Experts of a small language model.
Size: 14 layers, width 256, vocabulary 16384, 33.9M parameters.
Experts: 16 experts in each of 14 layers, 240 GELU neurons an expert, 2 picks a token, a sigmoid router.
Training: a variant of Muon for the experts, 242M tokens, 3687 steps.
Below are experts of layer 7 (counted from 0) of a mixture-of-experts language model. Rows are named router (the router's row for the expert), up (a neuron's input weights, with its number) and show model dimensions 0-255. Each number is 128 + 32 x the weight over its row's rms, rounded and kept within 0 to 255. Numbers have three digits each.
Before each expert's rows: "mostly gets" lists some tokens that are sent to it at least half of the time; "comes after" lists some tokens at least twice as common just before its tokens as in all text. This comes from a sample of Wikipedia text that the model never trained on. Tokens count by the router's weight.

# expert 9
mostly gets: " that", " which", " time", " part", " where", " game"
comes after: " the", " a", " his", " The", "'s", " this"
router:147151096143114082159174160135137139158111162098182121115136112135159091101110111045139107142151119146121137131153154139108116139146180130134100089185101149131130150171159120078129111101091107127061098107130134205138138108098156038134178046102128184090133073142117155128091095102137043121102139110147113130162090147150192149104093091165105129142122110150150104189112154125124166078113089087180068185086120147138142093161161164135129174145187133109159118147164093134115134137184134141095092137097140172121152113151145093096130128119107113125106094150119082188072132166049150152116150092187133155109177161174114176118146147067147106106111176128088075125124121138189102174149174102134104121071093135139113131198090169161089105182120134139167119153096128173159108065102192
up0:101208164110104143162076154191174170119149130108214133190109124114094089158130106141178136149107122144097119166113086151087163152121147069070094082108116171168121145114208139121112126082097110132160131122147129106109111120084131112103164083065135142109105052125148143154063096121113159153125064145181151114122149104121106146127116156075138124110146154122131105071094098119107168107154158173101113161140149122172163092118146189131128103108109092128140142138092126162087124178092114077120123123157100167130102129066128133134109116124099133120106101151172142097107183139131078210129115145212112063091119143097146134143182111121118145095139064109079070144138174143162182133152077046151125152084156141233131096154116142076103142147119144147096141141140174149159126182144169
up1:152193141148101087131108106147091174176174135113185145106156146148091110153120085135124141049152127103154130121154204148141144150129074145101107179130112097114062157159180126194183103055165176140115108213120081161070133182175114144101136132134138140125155157136153125078132132150206145087059111134111147118183086207155132139185156164144127176197142112126134111134108137152148127096104181129154134125125111161152135142129144111125182140136088088088143102118095108147099156091149129098099116131142140093134030113150143137169117209085110114138081114094140117146140095140118147116128133143150178114151138082118150085112167143084058122068113094145183086127030122114111107111123126120149106135104113082166127131114062129111076157149131105058128154111117132126084123099137085
up2:122146106097160127085134154072127140208131135129155153170134129073173167118153163099153155098097141131143157098180145087142116154198106148130058119067157159128097141131144093119107112082145099134179091121129077159171143120174093125096121136070160100119153132119124136191148081158167166152081183111179155134118095111069114170123120203113094177108109140139102141140131166118108110142090179095106152170081141065132129114100202165115098075147141123118129150164171097162136116126150207159124059085079106114186070129098134109120162088092105062162114113117130126111131138159169105108153123144138134134189107100099126163082167149070081121173146128164102079143139095077089122193152136154121193205109109151171116099064172133133111135143085107131134116165096116150120104102117076
up3:081146176122082124121081061119165136154143161026132136106186142110124111153087139167079164078124111204149092109153124184110121128195127133154125115126114135173095133173127147120188096148122148152063096143101099193117133166132192140150147094142130135101121151090101093159155120152162098169207145066130132166045130074131115113135150145170109091115102137215115121144194077091106158090118080143143097099095235156063132178168125104120090147183135145119135066081082144117086106050132123122105130139097114123145122173115168155139127124103128143095164079147131108118149115140146101098096110124138112140091139135086129169108132119082177167139083136138140211108118152158153114101129161157119118154136114133112138129157138085149122151132154136118164083066146140099116093139106069
up4:129158111180169064154128114123090166165148134113165100105157156186110047130208178111114120089105091165104129121099130109108153115097151166127147145161107063167138145139185112141115120188050128143162097151091159144160126088161065112102108107085144111084108122167092195141158124087178108136091187117152069091158100081124138101089110125147134136118130101150107115160095191115105147118097138098121083053109139152138139139083133128115117143162103086159111078164124077156093152110149115060105131128112145125142119081140091145163133114094135184118143062187157196154068156161128107127124081076144151116161142176136148139103167100135173078144135156157107095141173135082138143103103107138146186144171119091159125102141106082142093155197105141108176145133030119156104175126082160

# expert 4
mostly gets: " Apps", " −", " %", "1", "2", "3"
comes after: " ", " |", "–", ";", "1", " ("
router:123116122140154163165184085185146145129132112150073182174108158172131087105116101084145143129157082115112161189182134064150153149101094201097137119107076123120143112107120137142206105151115102117093116146196135118138102176165112108128103090164179109147113123137156090144057107123101115135076153090135096180168119151130139132096092063114124182118116182183175128091138202195086181110040102159201127139106102164110162110155152215089130186171154141103108105121110123151144116125144087135106108125078111140130103155134119100112144124141093155122077094119140099132146146144083126184099054131148168156113129172210075136126146089074172132115124173139105114145129135108120131190103180108117132134122132069133125162137140112152085153126060123097145158105144112100162133072127094
up0:119084125122238117146165137122169157168163146178135114102136156142185149096112144131147118125139158158114159181166191132144143122113138153138085097130120136105122146132095134172156136158099111084129101144092108132140121130086144101095127132090117095156107191162110099071103152113097162087124183145117134160119141120103115132137128146115167149104138141138153104101145126141181134103053151156154098163044155123139174101142090079119131108087174112081158074122186101078076132107132106134105164120094117178146121137144088167164122165150121117119083089110131141140128138121088088146082143083089158175193011111162108172115108102149143159136128122047113151095099145109163140113124171185115112168099118080041188189111093172121084127094121163117137060041122070153172141133081142
up1:119105119156100087110137057121120180098131175181160145103165127162107074187143128094157078140179113126152151138109123124183131091188069112139190118168149118191121121143166172128153173096118106123152101166133109145147161105102119162131156128077211154121100137112165108052176164152135133045137117094133142122131123179116175163143071147092157107081111139110188099118085135214146165145096085137196113160181079079126079096099105103130151130106119092131107103102131131116114125121100161123170111150101134101151125107162118107153201161158191111158128092115138087139132149177108096142151080118094097071103130117146111197161102055159175107104129150119108132133108139109123085111172189082130142139076127096104171103121116134179118163078074129081119084099133137150107170144078092
up2:121079124072128116121118131168168160096125088189209146109106117131135075164130127170122101139180103119141174181152176087146178120107142143059137168081120156123104090158131163063108145111146212105109186145117161116150070160107131155113127043107109158130099135108166161133128118134161143152113148149157152152071114088092169077138115063150106086202087155096144146162155077119089135095092155230190116146059135053123126101152118117087144120144130151149135118121131043163058117111103149135104173116136084132178143128090144175119063142150155122138129168108095095119119081146120171068105112180126158111118104113228148108120096118154112160105129121112107144122118142112134091149175171142163094145159139143116097104147117128139154137115116092126141106091181108089132162135170161
up3:149090091124163145147129099117139090116080138123105103110158161092158130105107134121121166170060138118110111182151212075128175117125159100126108130090163176178102147087081133098076100167094079146150150129133115144126089125201130066193122139127113114141103160127134107100099195139168194116197105170112166105168091118100103113186137092148108125116150127130124118117112129130073075052120130088116113137139117071115141179148171146092112143129095149149107118192157111122073192145151138063137125144176134191160181101124151144132165143180217152140119101123147145082161133142186103156119158072165146130119106193102127114172151183131109144150135090146195106093091143098176120117079142121117127107170070109147115089161126140086082127130105145112095065176093095126150099098096063
up4:099172155130142139152088148112045097117110174158118149182139167144134118150109125131110115106148089170090147121105125160092119161119125135096108154094128107111100128104146113130132114095147120117128143144086169155115116120048153132149147167143100110163128170145095090090103128117154155143161123126133137100157088119161153145146165202025137180148119146135122091190145133126086128112073138104143129136114145136148158139117126081116130208138145109069186078133088101136125118078099100221177123121127136150138077119128130181079123183054120112093128061195173120111209107153171142158110104158195090151167102148103119090135119083130086162103126138114081179096126114165072077139089154123161093156146132138138130187156038147019162089128157157104138168102139082102152135115144102

# expert 13
mostly gets: " and", " had", " who", " he", " has", " but"
comes after: ",", " and", " was", " he", " to", " He"
router:127167076078095107135132239184171185098105132093121147136152138141166104194134146104094153137152157088129124151117166154140146167117085113117150092086085169192154149162145136100207157179160182103078090084161092104174097134098121109131139125119147157117158146143149073140123115062109103133169117114117106213138074140093136151091089109064059199134158136142184121138119122160133120068121135177147088165121154082115139142167177144121160119179152146127066121195123091150110126109152109103096084075130102157113125151145115066128121142128186138158113138154141117129071161138115070125135088111057126064135134093168080167096168110120121114087106122116116120069136100172143120110135138122116134130105109107132181158110087121127162125169088150157078123162054130195116125144130128
up0:123132190156145113147111165129132157127087181079109158083094117152096074127102119112096125105119078103148094153144134114128124163131158155155198139124140150142153097119117103123196185106076130144126090117128100100143169148168137111115150129079213130094040146094113123131144133134169169108158092184062086170176129088166074089136140151103112149100136122147082132185107107124156219065112117075098140126148102095129129183145193104105139148162068167125156098178133136107120128143133095099120068129114109156086125179105136116124108121146193183102106092138163120109087091144153098165143063141059130195141070160139152151118128184067142159144117131104114096162121121113051140177104113112158132126110101159171108115140101089207116096169170134155121132214130120155165101149124136
up1:121115089123087129213124143089102126121167076139052116142157150135182140127134129098149118109170111125177120129173136169113104122180116105119176117139082109122127160144141104076173135113180153098126159194120061097135075161167166083112114135130148104086135169097166116142137176100119179129176170111132131142198126091106147131119085188153144187092105109109143077156111139144156125109064141136121115103095146105130105121155142095150103139111152113106155137122199158066069132084103100144173118124101122132111126144195141098110110118087138178105106070088126125090104146161198120139213134197085110134132141147107117124112163175091112136127095078161117087164078094150194095119151084116150128128145053068164144155141125145104122135132066096178184194190081086138169102095111161
up2:083097141161155155109117136168129178156070154106150123153123170135163118144141097092188113060119153131168174062077128133172084099153152140086105094086125171114128182132114141128043139111089072115135128125159093112165143121072152150144120111135136161151076137173120103079128195118139114069167157143154132166194117109106127124146133087155119140072137120129126119095164154179153158019144115108124124109171215166110120146146123134119193155105161105125068163157162038139092115097140179100117149122087108142142084106128178107091104196082167180136140136117110147146169143088094099167114110149145113093130129041109143094174084101156116136088144074086094121100170144179119137148169112133103137184114139107136079142157163114112143146120111171111157165100123168142132085119074101
up3:142134094079149197180138205118107111111143137189157171079147131080106112121124133147146107118078129092122094173148121132090138132148162150119148129089101150190143136194090112044141066120114131136090153120134115131170118112092107149098120129141090154137194080216111142150115159135131157098131202135159094174142143120063108175126136129071108110143165126188123141108175138114110107120157122187107082096113179160140088113084108148093108114066088105143162152151177145138149112118195143101207115146062158193150179124067107065156102097139106160084159143117107136167124127108074129114094084106153121155104085183129073140142124094065122091144116159126168109131125122138149182157134146094191176141095118121124107173160099119092158161135113144081129154163148152096157062099126092
up4:197151118122107141126149167169149106117094179118101138137157145105112080092146129091091157085145082114165148118152106151141127125166157081139127136136134155141079129120145151080176109186073165122141145121103144123115128188109135140121129136149159112124081068170124124122144180096133099103097126167147115124144120144156080201141061113155125102106081115134215159150062113153142138184098101183114097121113153053164159072112140142118144133129139066090164124157147158119146137147133123198085185144137153123150158101171096041153103153167170156139133121119066134089157115105118113155127084164075176147134084133113123143140091198134121127155142076200127067124081147131162072081132126094161100058112122073128154195183100102103086133086148175143046121082131105182148111151128099

# expert 2
mostly gets: " N", "′", " K", " Y", " S", " Sh"
comes after: " |", ",", ":", "-", " (", " \""
router:133160110110140155073136107111092176177116114148105120157155107165128091112135112112137131150118135143171176141151153085133159174096158110126124119100072124169142146075130154130146134181141108106114151103117094124164161187127094121174139112135164182092165112088165100164082153131099123090105185058147138161161138106118162142095105142127069117135087132120189152119100193155046138114107130145118113141159149156115180189150132203105146153116117175111137096143071072081119144115108038130097107145116089106109183131155096149063096105103130174098046132125126156182092121133120105186091105109120153129123133114147074135119105084110149151127140197162104167081174160131154100158151144106157166234122156089190125162133090108122116111106061092142173142064096104137159182088067119
up0:146144123142097096120124065174096129130081089141161126154143103150090123133135127155147113076136140111174148076089158197169116100162192137164098200137060136163126148145089132106125119189158088118168125150144090112184180115049115121189173139163122122152144158123098092138114162070098181103157153090189124150162118092102179112096083096104107119112124142097099137096127172134126094129120191122113139197092190192168061181123166147132191139117094150119092110136141096114154097144131148105154123119145125181095149124168099161076093135163129174140086134164080061113152083126135120141112065116155127106136139112073149129174130065073118178113127167113155154076124102162110113168137078128111118194114083157101106154139133111109119143103147154085163127145100164110100157119040076
up1:118134123127169093134148069128128098104145161148179130125106123157122097117131131176064170183189139119148128166082135142143088123087148147144146141135135109137125128155172141110138083084112098111086135115134160151073164098134137170136108117092138173132143108107067140096170133114113153204173146154153092126134144121109123150208148117136071131184156150132158141171140149164107143126078079109075109119123132112067103129152111028143135126152101145099137060150093152100209121070180128223151082181116102107167155168135145108067147033109142106143195050155104153116130119146155113136126157155150082105126163176182122091117096139085109149128130099141096120132106127094166081101111121182115135157115131104126133161070117117215072139174147108167143115134109071129171119058126089
up2:101080096104102181116158186107107141114169124158088102113089118118097151117172086119134163137173106111113069116157190132065126136127164108138137153255118173138094144120063112114088116117111153158165149099142095097066122119124089102191112131160191156140128123167084185158145097131121171137142163180120118183101093128125150121179145122145118120168124087146140169126133092112151089143123136097103088180067135090096174152149145156126146135121151166069181174168190120142188173088133154109132138119120083157188124126126111149136118115152088072103106122156114135125122068177089152125119095085097149104148098095154107158144134147105104142039126127119157088131086118094123176145145133141093116093194091167144188094109129109068061188150123127104114143151141113168092137135088166
up3:110117108166149185111132092138154182150128113083142202133066165130132112130148135115105170126120138171141204151062104142156107104128130106112085112102123118169102167088098179165112120152114100102099187168125121114127087127145108151124091141110096119138082091156124137157140196122113073088100142164118050170143073092130171097177141102102080176151055077106101116173156161103100176181072154150078090142111138064089107175110117156150184168113103152184120111122152080143141099128178184028120134159069130167105176112096101063099201116159138132142096191131123112100101097116168146081154087101118112087157134098165150142141153115105165148093101167153136145142121129186119112137146183172106131165157091105149140166138123138158110150135136122141125196122129101125094091086097122
up4:082113165094170127123138116160121096173082089118092119132093061173165151165124148110089165142118141160111115066096168140118127156097145124189129093173126067127160188153173106182106126126131130090118153083122149123161136129178092087141131220154179112100079135122122136147122168159075171208061117125103102136174092121127152121108090138078152145153112128132136100123090143121126099130142132169103135142144070058110220077114129049123161148122163127120145104173059087058159137130099142144132154171146117154178104112102165166077176142085145099081146105151103113097095143155111086156171063166134126123113145107182110153128099139116131125176123154123161104125077129148152099144197121102095106033144107113100065114165102148154128162135052166153126120154140104122145122163105113

# expert 10
mostly gets: "|", " |", ");", ").", ":", ";"
comes after: "\n", " |\n", ")\n", ")", "0", ".\n"
router:103153137110171132145162122089101100162054139157066148140128130152150080100099106093110140081136122140121168132124166149142139135055107141117177129180049204139208138106146121079108134171108098062154129089149103157136130154127147077158070150114158144126159155134130112113109129092105171118155122096107110115163100103100123129093089086018064179141116102183197088158147206184151161150105112123158084158140114126128167163201094177088192139136129123087077125151096118171102136097116110137138109108176085134078145159135171103141134131218137126122108125160170097158111188119153156121101131140140150146108099129136134146146154158139120105123121171100155119129100117118193122116156133104134148109129198119126083149140125098152119163204133092118100155079114054140145165067079126
up0:162163149156154125108130090138098097069127131138134148175132091148146086172191202122165099160095111118114136100137122091124149123104153109168146138134101099087122169148157134097137154084207118089187138135149140097133108141128127112105094132100140082113115174137125133157155155151176135103151080145091076128100138197104071113158127112168204122174158087130132168075145120141123177114141055112164126137099162093130055092155126077140179086151184087065150087106092143137084106151102131163182158157113165113123165122083147136064131096141145083146098057150137195143144169097104105097167092181133085140144116110101103090094108121209103163141115202135176098072156145110128105146144114141172104098128072129147185151130138121099164129155060140077165154102073097162111124108180135
up1:126114123125083104083125150229151129117074155104117136128105174111170160107087089062166095087140096143161113057156152136141150139192158131108108136099130091134106135114092084194129088221140115144151111143100144176110141210110150113171098107121158120125130126161117113164161104095154145157119164124191122190096121117130094123073093163150129145100121049141202058109128121117110116086130169123161126181148122124091096084066126171126105185118130177119131120090074090169146121108158092124159128109165106146143073124110122140092084154183154188135114054135157102107165154151055187151030107129131136105123143176149140102102112150148158113127108070075158104159186142105161113101092190122122151104188143116164110134151129148155118149133113143170089103153114144114128125144116112
up2:145094115158118202092145124094106180120164148137086123144067150140126073174137128155105192113110152113153132077136091102135071096130091145132125163143033087131095116188109066171161145114148187090121160191121146154142165106090141123155061109146075105092166143040132150129099099090108108064158147168128127144164130159136146092156057124196114111033091117105080066166186131099104092140069172107124115101149121176106140126113136149109140141135114123126173091124144173086208130176134139158102173143131143148171096078096120169154163125161136041113125147120150089116116135154124124126150132099114089105154164145138171168072135126096138180125144142075143083125102124161139136099137158107139107183156110135136131117191099105153135158191140100161118149146075148128116140148102119
up3:138131152153145114123097130124118049136141148144139110089135130182189085091124118110131067132132136086173178168121204114115129109167181123113158097109059100154083098143212104107200097154120181088140165172116131088087120102132092144120090083101159071087164171098138152095120090136111131174159122083163149107190121104126159067113113077103102123152118094067198094145169073162132165164162087128112101109163129136117131129182173150071190131175142129121204112129106114115056104136123118120111140167123167072135095136123168147105091140109133111157114101136161089153137188174135093098118151162124176141167086104123146154138128169065130128123187160098144149122151140101134090125153174086145099131154140117141144141151116146153080158113138099090170115117083065084178073170123073
up4:097156130104120135127137105142127098167145158159163166102113127094186123127096166065092098131177128175116145119117108135179156158106157162091163081075074146121159100143105144145114102113121121147097104108123108073123072147137127155168103156155083104136139125140078144151163149121167132132142176125087145156129136120158190146124144137135116213159115168138114082168179157101093153162099126147216130103144153096150129145096128173124163152082135131108095129102147184116088133102142101048101104165131132175153181103170105198137153101153098141151100133125080126064041158148136082185098128083144157182065113136114150170034145125102106128131158150129152124134142120177088165082094147097109113106172094067141111078092139171116128187128086096047122064126114047108137107148077154

# expert 15
mostly gets: " (", ".\n\n", "==", "===", " |\n\n", " =\n\n"
comes after: " |", "|", " |\n", ".\n\n", ":", " /"
router:150142135065078173139123094096174122079143133101205165165166066171133099180107095084097127072186150152115147133150164058165134136134082187121139144148076118210128105113221155154170101133133163139070091142142127180155080138098134101121124085203162186112085133098146159126109113094117071080142168126173161149134104112116124187075075106150081215149117106142137151134176138095126115151101128179120110137111117098069156102151148199090174113211135095092128094109127109157116128113102131101102116120099078147151153144143122142108115156101154131148095136137150132107097089143139134171061109111112106081115184125133104156132124113162122180105118196113126141109133106083143126146085148124108098151207110122113146168146160128115139136183098105140132172069113125148118100141088095
up0:141189100158163092142124154135160096125162125123210135186145163175120157071139102163120112123192117055119119115155133118159129159133090068078105120166094152150151159104132140115179215131110135122133137125143122071116146132134138134100141168129147132052125112125129140124167117157116169108098153152105129075035104128090173067113133090136173169148146117123211166148154135144065145150165167134155115129138123078169129117109130129138145064160112124155088073165123103110118082144131096130122098113152149140128142210093131125123114104087148136127139169125107139251151153179097075092127157107083122109128109137145149126114079115115121152132078132092117153159110067163074087075162102087166142157157132088117111095099139123159131090146135077072135184086164169177181178092086101
up1:068120134118150091143170122128121076141095129157122137120159083208131192151142064116140103142129150227042151165182095119168097106120162182093083150130108161118100143140109151104098123077112098167168110113130135079138189123152150149138160086147148103146145089139156144118111109130145183099059101041114125126097121099101123091110109084163111128198133129160131131166132100143126107144134060115132101143119169177104136119142094078133118028165118103141153104140150151159129178104084147106138129137091141130118042120156136145105151152080085125129088092077215143116078197117134145099109113198138141098111150183129080096183138147099072153168130109107148115138134144122156107091127132145180143112125178108103111182131165142148116150151117131172158092095126155066174125191120138
up2:083151061125093121167120087122161145156123106118113126124133169127175113205097168084033107119149138076183162151147121119166109147065155187128132132063100145148093104129102156118131198197119155137171163124167146137088127110162175151124042098135146111119147149091144129124095125162127098100116131089163148090112149157116103125168113119086100139194143100197142070119086141136102112051107103092140144162127049104145077116164086122117116111208163081070058118124120130150106125101128127165129151131111132197110147098139123109123162152099153140088126117107132129103078132107150094131101088161143111148130153138126147146164147184127151088114199161153210144155057075151093085118104109140146100129167194096096089120149168148159166131150133127197102100172136136133115088103158125
up3:085118096171119194076128102120116174104098122156148156167158135156200111160124104116147151180103112163155118150070055126111137077210162092158111107169142112127135102099181129122151117149172134126121174128132107157116090190157146085145131141115120170141071140158170161122145215101087154085083125106190085091081095060106138125145143090141116159111083149095148121099086185103069085184118125127137145192131154126106132046149112146138140104123155110125190164060127163079118139114169153093098131116133106123121116104113099116153128109164133102086167079102128150143107083163091106139124135141164156064142087191128107080090104124150140156166094086138148209114162072108110158127141110099157123145167160085095181092167154114106115130192137124182096112129137135150100183158173119
up4:166095116083108104140179142145111159121132134147117167164074119128106158147100109109094135085143187134067076064123144112131131041173125118156115122125149133163153154142081191060142120110183114133144141134107097115122132095189139164191040106112117103127101119119092138062100177125121230136127070150152153153165082135144167178144118125179070147108141138139068146156154130103127163079135138127114094095113195149111143106125103129138126125127097141117118156156143139213098149141131208156115135125127113134145076151191160095116130090185128128152175145142136095097129122139147120103127125147104151137212146165111093108116164066197173137144137129098143170141128089163117096090129107169105120098125228130096108127065105054086077134151076150117158113135137168132115097107093160

# expert 1
mostly gets: " the", " an", " a", " his", " two", " its"
comes after: " of", " in", ".", " the", " with", " for"
router:092178106123147120123149151131120118137096138133144179169173096143187117185088126110127149106149173187125139170151194108110180150111111148086149161069061144084121095170119151178192152124046109086112076121201107143152107093130087103137133047107186176160162065107156155113098134139095119134046157085120068136163108128125118164100092115164120175146122131171144138100114106113100176128093126115163130187126187159113182179143148095152141131131086119109128143148097125185101144188146124136098132107139113118103115178141143076142160164127138120140102080148131145149108116153091073147122119159144134104111084137154079097139123173085106134095128113115114146114094037116096119068110147093159140206141126056158061158160107133126124187196135112120112130106090100161154160114124071
up0:132105227135124096104138207143132143150134122129161080134186153154125124149127150131153155109169077148164096182131076154096035085118100156110171132060117171168105067109159120200113130119097100080104132113125087070159117086181141096169144144116105166183117112160137158092114137141124108148130120107106113095154112173148142161161132090069119159160119145177146082132145092133074152110106096145141133113124185015105117138113128164128154131129081167124170154126094125172131123176173112176122111145185143112124126123143141115157121131117105112111110092117152081166100127174097077108133120144142126121102132106096124101123106089121162189125114177123128155120157172093133128118053181064117078134132162092095076180060111163122158170111199062177098118108111084150137184129110099
up1:082102095128148099051105137154123181145112113132113132090120201143208059108133145139134059086135100121149161106087126103117169177121147153103184092159180101052112050118103128126148126112083145106106137153120108137121121135156149139160144106075114100091139124149161135159183181081091116151099128115171184141140123139168132089154116199127119176151126106198124115199105160168122069160134160115121074147120129137085122105135049144156162134102081203167132107116085106132149186177149088157148096144173133135103082136170116110091116173106124129106172082088131083127118104123151083179155154084114138122131161162113132117100127172116087156189155139129124100088152101130162139184140167158163092149053124119093172086130141123163057116166129161161086151137115127113086098130086167
up2:155101097171099139080148127112155088166103177079070112182140128140096095107111056129150104123076134221140102122112146121174128187124147161157186137116133085099094085124103122172166105084088076125131097184061091162107113148177071106148161151105086073048177146105105112159077124144154126121078132150148133171124143109159152151133153127122060073078102112154123137200073182097116160168133148155129112154106142096104184103112158119121170146067158164165076132131066129121084131124117123161146152087142160167100131159154174139122120113132122156066087145127145145142112059092165140089121120123121142152145120156102141120122146100063128143181110155145123150159157062184131150178133154141157171124093185106161146181108130107105135141067162117147127204067111145138116138109139118
up3:158090164138088129120127138138156144195119144143122168144101143191144140169099161175154166070181133128115129162117131104164183131135129149092062099100054135119114088164102149135112102115129135071147152094162161180167137131123098128109143162133126086093115145095129168122040135164116087117086109118072124070129104138181125085146174116139073088101131132119093118124153116104128053116117153090127156164122088176126142125124192209101115166105088139117097101145161104157140177170128126113164113167110214131093134137129123050114113115157081114170095148204119101138222148151072137118183143115138116103113119166170187132126127117105182115111159115132155136128128052137170141085101103106109109109148111131042035151129191114117099136145126119094112162147105158141140147069154090
up4:134128137094165131121150106150131138145172141060115127109169146177239144139171169075110107150118171179095128174154167114151097105146103095133111159080122144081143089125152163165083137157108185121105124079122084148106142116108141108181142128161116160109132151121125196088145130061124078139082111164125145087104093132071151116139110123176151136137142101150139145112147128096155068112073156128168084145070139131117181094177194106084095129115086101109144087108149160154098111112160148175165154135098132098110118124085130137094120180093151053105115106135153092122140119071130188123154164140121149181061102170096119112160183109138105151136103149108156157092113068153167038114109137187117056106133149154107054168195093149092130188092149115118178110125125097096143153111159090

# expert 3
mostly gets: "19", "20", " February", " century", " June", " September"
comes after: " ", "20", "19", "–", " (", "18"
router:113156131138122158130137121161124145109119094073148150163154152165162094114116152101072148047155142089154173148146113124135130184149113122148100127126147127137129085104170145094182111157076129019153148105170061198173161147110155058144142105137142141142116098051097139121113121094125121151097135076099109137127138196054091145155094089127096161123139106103106115130135155137088153132048156150110109152100130100113152132117192204122190126144148132085154092140161110212097138131113144111136113131121144167133216148150164101093136232136124164149111095158091125134103167109109142167094116098121147106079084091112092138129120109115198237107144181155145149140175067109143084156149154138143112143124117146137067152163130115112086146148107134153135150092114083129122179102094132
up0:109107129068182157145155123128073123130130110140086167128179155111127086110189126173115092133096078120086179151129092175117161130118080087177155045132143127142154173150130078172113147194122160130122128103193147117164172120142108132130111115164155096162087102140081144174134104115097156156048157109120169213145090104128141170114091123119089150122153100118106145111147096122136133151159124160174110140116150186127116100114105122155124121156137149094138152108119129138186088034094180149074112143120163119189115203145099119148100148074112100154157135138135060114104066164096126151147119147145136196056142136226109095135032204148137180129129119152110081144119123134116050138136163090153119110127133103151149090154121095125117149129140107098108092135093100101149116170173125
up1:068141129153178120092113125107075135053168111127065117138082167102131164147165129129165195172060095101126132106131136084096162132143110117110077123131086099108135130182130144162123087121140104160099038198164081181189178081165121136131103133116084126112154099084123166185147098090124103155072157109182088110175117150147134095119096084129123146162152145157116139126134091066068154181106094116119158135115179162184193129144142151155097107122110158096117156111142122145123153146158157160105065150153106124163091166077125156066150156066221102140142113125105115102113131121133161147134091148161116143103106101124139136136107151128093133161137166096197115112135114117119175121126079084162188154149135083092092122102098149150116199162193150145147107162129090135195077110114111
up2:160167127130145126076107119104118106132077126134099144110160143114151100141120152149079089105134071153091140130108140147133159113142163153121152122154085137131122133084097134099130125101104172110152164171139132120165183088105067045131091156141124149146080151158088059124116123147100124136101129124040112054141150140153074102188135148120133152169215135103192068111176157123153123132146062088129083130141154128118099102186151128067113105139094066119106135174160150215172081126155135110183125201095131174107102114126182129152126079122142122174084164199136114144112197139112094161151103130043133169151135185197145147146127168074111177124151094172111176098125112127087104128136113123124128190095139142176155114133114142151120082098097199072101138131093102125125133134148137
up3:141184118127110112153108126139039112035132083118143133102117085132158153143136149074134101109102125068118138187095160135091141134153134150106180122107148192101125065124176166170093100157131149115056112088144118136146161080132174093131167141128125065155071103131124170113201144144148120177141151160120154102150103085125121161202154162072144145091052067078169122157121135157076126155057161087124123110099164122129169112120144178123133078156073085168120135176115191070089114130118119095142132100108121105132148147108155094109166168094106101081071103156123144149123121171151090135099181116151108190160080101110143088102159157158087127169098196139096144128110085150160146183121094152156116143134153147170159126192146169120164112096132156146171150107095088155140143153121144
up4:111140127125143110043139136150251107074107191128181128144161106174156086111125125150121138086106126136126130118090129131079116186146101125120076124152086140163149153142189156192139110099140141090084153176120085125108130162145143113115119111106171127094101132109138070104135121139119131165130141134096051091147150142075086128140086205139136155118099127130071128193130124101119132166161200129097128183148113116153128121060139105093124168145180126099103157141155101150091105142104149107193170085088149113071104109172164138148104099170200155134114078229149133186091126073094152118099109132181112066130108076100147130132098088135165126127120070115145091142056171152143125104147116105139104118072138110207131168121124152151140156161090137141189151117127107134121146121095152